config.yaml
num_hidden_layers: 11
hidden_size: 192
n_experts: 16
experts_per_token: 2
d_expert: 160
d_shared_expert: 128
hidden_act: "swiglu"
moe_layers: [0, 1, 2, 3, 4, 5, 6, 7, 8, 9, 10]
router_score: "softmax"
normalize_top_k: false
routed_scale: 1.0
balance_loss: 0.00409
balance_bias: false
n_groups: 4
groups_per_token: 3
init_std_router: 0.0204
lr_router: 0.000957
vocab_size: 4096
norm: "rmsnorm"
norm_eps: 1e-06
tie_word_embeddings: false
optimizer: "muon"
learning_rate: 0.00714
beta1: 0.95
max_grad_norm: 0.5
batch_tokens: 65536
max_seq_len: 256
train_tokens: 520300000
max_steps: 7940
dataset: "wikipedia_en"
Below are experts of layer 8 (counted from 0) of a mixture-of-experts language model. Rows are named router (the router's row for the expert) and show model dimensions 0-191. Each number is 128 + 24 x the weight over its row's rms, rounded and kept within 0 to 255. Numbers have three digits each.
After each expert's rows: "mostly gets" lists some tokens that are sent to it at least half of the time. This comes from a sample of Wikipedia text that the model never trained on.

# expert 14
router:139146110095163134127159128110159137113102139111170162114131067145093179146130150142086118131161116092117144122104130154136122107126127137102102207156135143147119113123135135132084132148142108141114122149150115156152123062156140116170125136153146154121065092110184117136157143074139137157137109134128082129102140129113139114121128142095163118102148127125121116111129099138076099160099091110165095104142113147107122112108114167119127113102139081123106152124126155147122101137123131152105140162153114161075147109094140118103133113121094133149114142087132127116133129159146122081
mostly gets: " member", " man", " life", "ities", " program", " school"

# expert 13
router:134139140111096131138128166120122140122116157122160171108067123157133123136145124111162100128171102106120150130156115122144150109135099125118121146106122163133162096095116125145114121078127119142133119151153151112107123123126134135140110152158115153175177178093119135147170118120110123125131143087124091121083139142089091140111085106097121115150126101115114149149117147131106107150072168148112165177124147141130111141082121094112136138160081157171132129156146188121153140116152128133123105123131143134106132158167130113111133153124083146118115126125147077114164055091123107091
mostly gets: " that", " who", " his", " its", " had", " their"

# expert 4
router:125113116145147119095155126108064136136135126116142127145178157140138097128110151122106170120131096194098106131083111102160116139181145156143179134102136176128158116132146123122118130141099092120098127072110138153164138107147140138114116137138113086146071179145131131167153107133099108109098151105143096159070131156152170090115145158094117119107101135142123175110165149131097107139141118116122101111108109105127161102154123129106128062108121162105125153092123126121125123120129142159124123151093130137142150155150147138131133106133105114135081121099150123100119125144110143146
mostly gets: " United", " States", ").", "\".", ".\"", " British"

# expert 0
router:083140116127144106084139175112104108158155138129129134120131163138096119119134157103134085122131140151107112115132136114082114133126105107109086102100090158129131106129138146108155086174138149129150120134151131147124143083087128107099152151133123105095120140132098106123163107112133174145147127158122122109103141133157132111137104158153170118107168097137096106111077156126095156115128108126149161135100108115143145086162142123154148134133130143154149085154096110152156136105171099156161147116176147102094092116117061156118128151109097174140087123147189148108136134135137151120
mostly gets: " se", "he", " She", " Le", " she", " De"

# expert 1
router:124111104137120128171125099122156140088112109144118130111166090112194081173122113105132100130106158161096127187150155161133137153120131127129097151116170178130151064142138143107134139063135149104114096135094161148140136162113144134129095132165108122106112112119170149123111165110125127107126149124137096142144109114114119170118140096132147148165139154153159169115124087121138132151163139148151150120129084131172147098084138148105093124119122104109134132129137105119138157136182121136147127160126086137121146156103143120156150113146123117134147139109129171183114107172132110131
mostly gets: "ific", " histor", " activ", " Histor", " Arch", " civil"

# expert 9
router:137134111093135123150123117141122126155109143096166115155131146111129127107093110109105177096159177107108098098122133100070111097120123123128152103138120098115117138097156111126147099147164139126157149107155138108153104150146140124087120122126126133117132162107117133114090147153150157096179150048108103162148143090143094102138146171140091119143099166133137120138138119128168178093152173111091144116149175137142162163164109134099159116094104136142156123129109108120123097131114109077157178119099162102122136132135166125121121130124161111151098127133094132139137153100143134146
mostly gets: "–", " (", " \"", "/", " un", "("

# expert 10
router:122147117122139119117089186122133083148120182114113117113125119094115160119182119131175147124118147113147094122128139105105135135089095130142104119140164104155128106112136157154139111151151165131123140157119104134125108069177121158162136123101143146123160113100130151150152131120122131150128140137093151069106137102088139151164113136135096145122135092155123119093199062122106141118138107104184105122153128150145114159117152119161147156155121130136122139103141094138101169115116104133109096112135164117139110125187143117154102159086125144139191120128120138136130107119108148134
mostly gets: " res", " s", " there", " re", " com", " rec"

# expert 8
router:122121138097144122160146119121112160105122112144127158174125119126136116137091144112157149096167160104161135116165104159164099161160134143153139116122161140073134146117143099142118159118084094127186101106101109082117137167103097098144116114156133172100134143175128106114111145143146146145101143126148106169157132113154160119115129130143108150100126142094138124154099167120112145096094152130069127124095170119083114141118108091107134114163137163151132092133140159093143092101117151090130128114105130099138127125104118081145129119151129088154149104113177123140119145100132174114
mostly gets: " October", " April", " September", " February", " July", " June"

# expert 3
router:109091157144133113157096161130140158141150098150119103083133140125103113097106104127067118122112130106131128098136145112106103122164098107098108115135129090101093162148118128113171160109117154117172128139108122086094153125079122138103140129094143137131184123142131107140113151082128072154150144145120179099160145145169134131173104131131116160088119110137139154144129115139102125140162111129160086103121158109161099128139126161138091163101129110120148108155113113173135181128159122066114112142143111126126138102119122146148111107139149112158081113166154107133154132125128092149
mostly gets: " San", " Nor", " Mar", " Ber", " Z", " Mor"

# expert 6
router:109147124144124196119141128146119110109120117099093080142086100130118176135171108130123132151110099108165120122090156114100179128113161078178153077120090111147126164143094187142129103101153121124134166141124064128127108162113145161136152138095112123142132100167132121115105098139126131127117117122122144122118118104152110151130177125125135115121110130137131148118135067138145121130132087165160118103146127135140098152103146131165102146165154114096121117171135113092128116159108114082136122128141158118129116142135172102137141135115161126107146118164166147109117129156093079153
mostly gets: " ch", " cont", " cl", " ad", " sc", "cl"

# expert 7
router:133172074157091137076145095138143156122104132175097129114139124117137103074101133106126103130148126140126153116123099133105129163137151158097152172084135180134120182181138112090174151116108131119115115166078135151148113114101108088101115121119123121093129127169134126140116134111132085155117121173122140121121123158094172115146146114090138143136129149144113123097093109117122142141170137150133150125128100130106095097135143100098133145124176145144128160153152124129093136127093120175130078131111120172123133123117128123149149146144096160169110098118116083112109121150166140130
mostly gets: " John", "son", " York", "ford", " James", " George"

# expert 12
router:145070136115152178145144154125126131147119103133099136172144161117138103106111147109142158124130134085121167138148128137162158090126089148145126128120122107079117107158144106116122154144090109165138102091177139125126156135105107145122115049139123090153119173156156134126139089143132125126099116130147134172169140111116168146143156121147105149101124125084136073162120150122158117108106166130081106129094176135105096143146131123134083111126144153177108097116128154119130123087108159109102124123112105101139147131138120135114138087153148098099151124134096154162098125115129136103
mostly gets: " |", " —;", " ===", "\n ", " ==", "″"

# expert 5
router:121133135140110084096122123124097148131120135144120166106083063189120140165086151162122129110140107148155112189160100097128132123155141123138120176140109142147157156120132099180093154120106147114127126157114093125108136172158143139130159131138139159191126097098126126119189119152124111151105109091116099120096152117130092123105106123155132108125123102106129088146119133138142138135091122159112138160125121125149148171078109119106155155143122131157140141096167169117130117080127165151128113128081112111103128119160116120089136148110123126099111105103109100099148156107123143107
mostly gets: " on", " with", " for", " was", " up", " had"

# expert 2
router:171095137121146135162104096133113125131161136121158119120166171188136115124111147173126122144105135149125151110111108153129161140123116125135171177140105125114132144121157114114084126132118106125072120162166170108161077077113119111120141143118101111141153149116102092120163133162099157116132132124165119110123117156137109147122131083114145082102129143143127102152129155139129131116152124106095132156107101134072148137143124112103122101113101100126155129046102094126119117162083189169136086109124091125133099110108138109135142103098161160113142148116096124119128156135138139126
mostly gets: " kg", " election", " 0", " million", " average", "000"

# expert 15
router:093133152150113131129126094158157095119153101108116103127106154099152129122117102132165154165085133123136154130132137152135087146118183118117133086105140106134109105110100157151095130151141142138140163104129120131104115159166138128160135111102129112164116143118118115112096143128151126080139119159157157133165090171122095114092100105177108115169124167115123159132147051100171085148124142117099130135183099125107124111141115175148140159114105138119114130129125120106122140147126096116110181133120151176172160119138108190121116142150153136111120150137086119129120119118091101133
mostly gets: " b", " B", " St", " Br", " tr", " p"

# expert 11
router:180132161158078103127154095135122111131135126132120102154109171123133156134190083164124149149139111146109106123134142142146117122093107145123145109184113086105109111130110117186114101136141136123088132091101161103068161119133111131101135111171151086143149113123106173112106125138124116112132092132132128110143102132100133098120144126145119147183128120120138134121109149154146113114166142100087143169115134100100159095143161091149155136117102089095082163092121148153128107134148148097145185110130116110162110112092120123140107126138107112101132174160098133132132120109149116142
mostly gets: "199", " Preceded", " Coordinates", " Location", " Succeeded", " Website"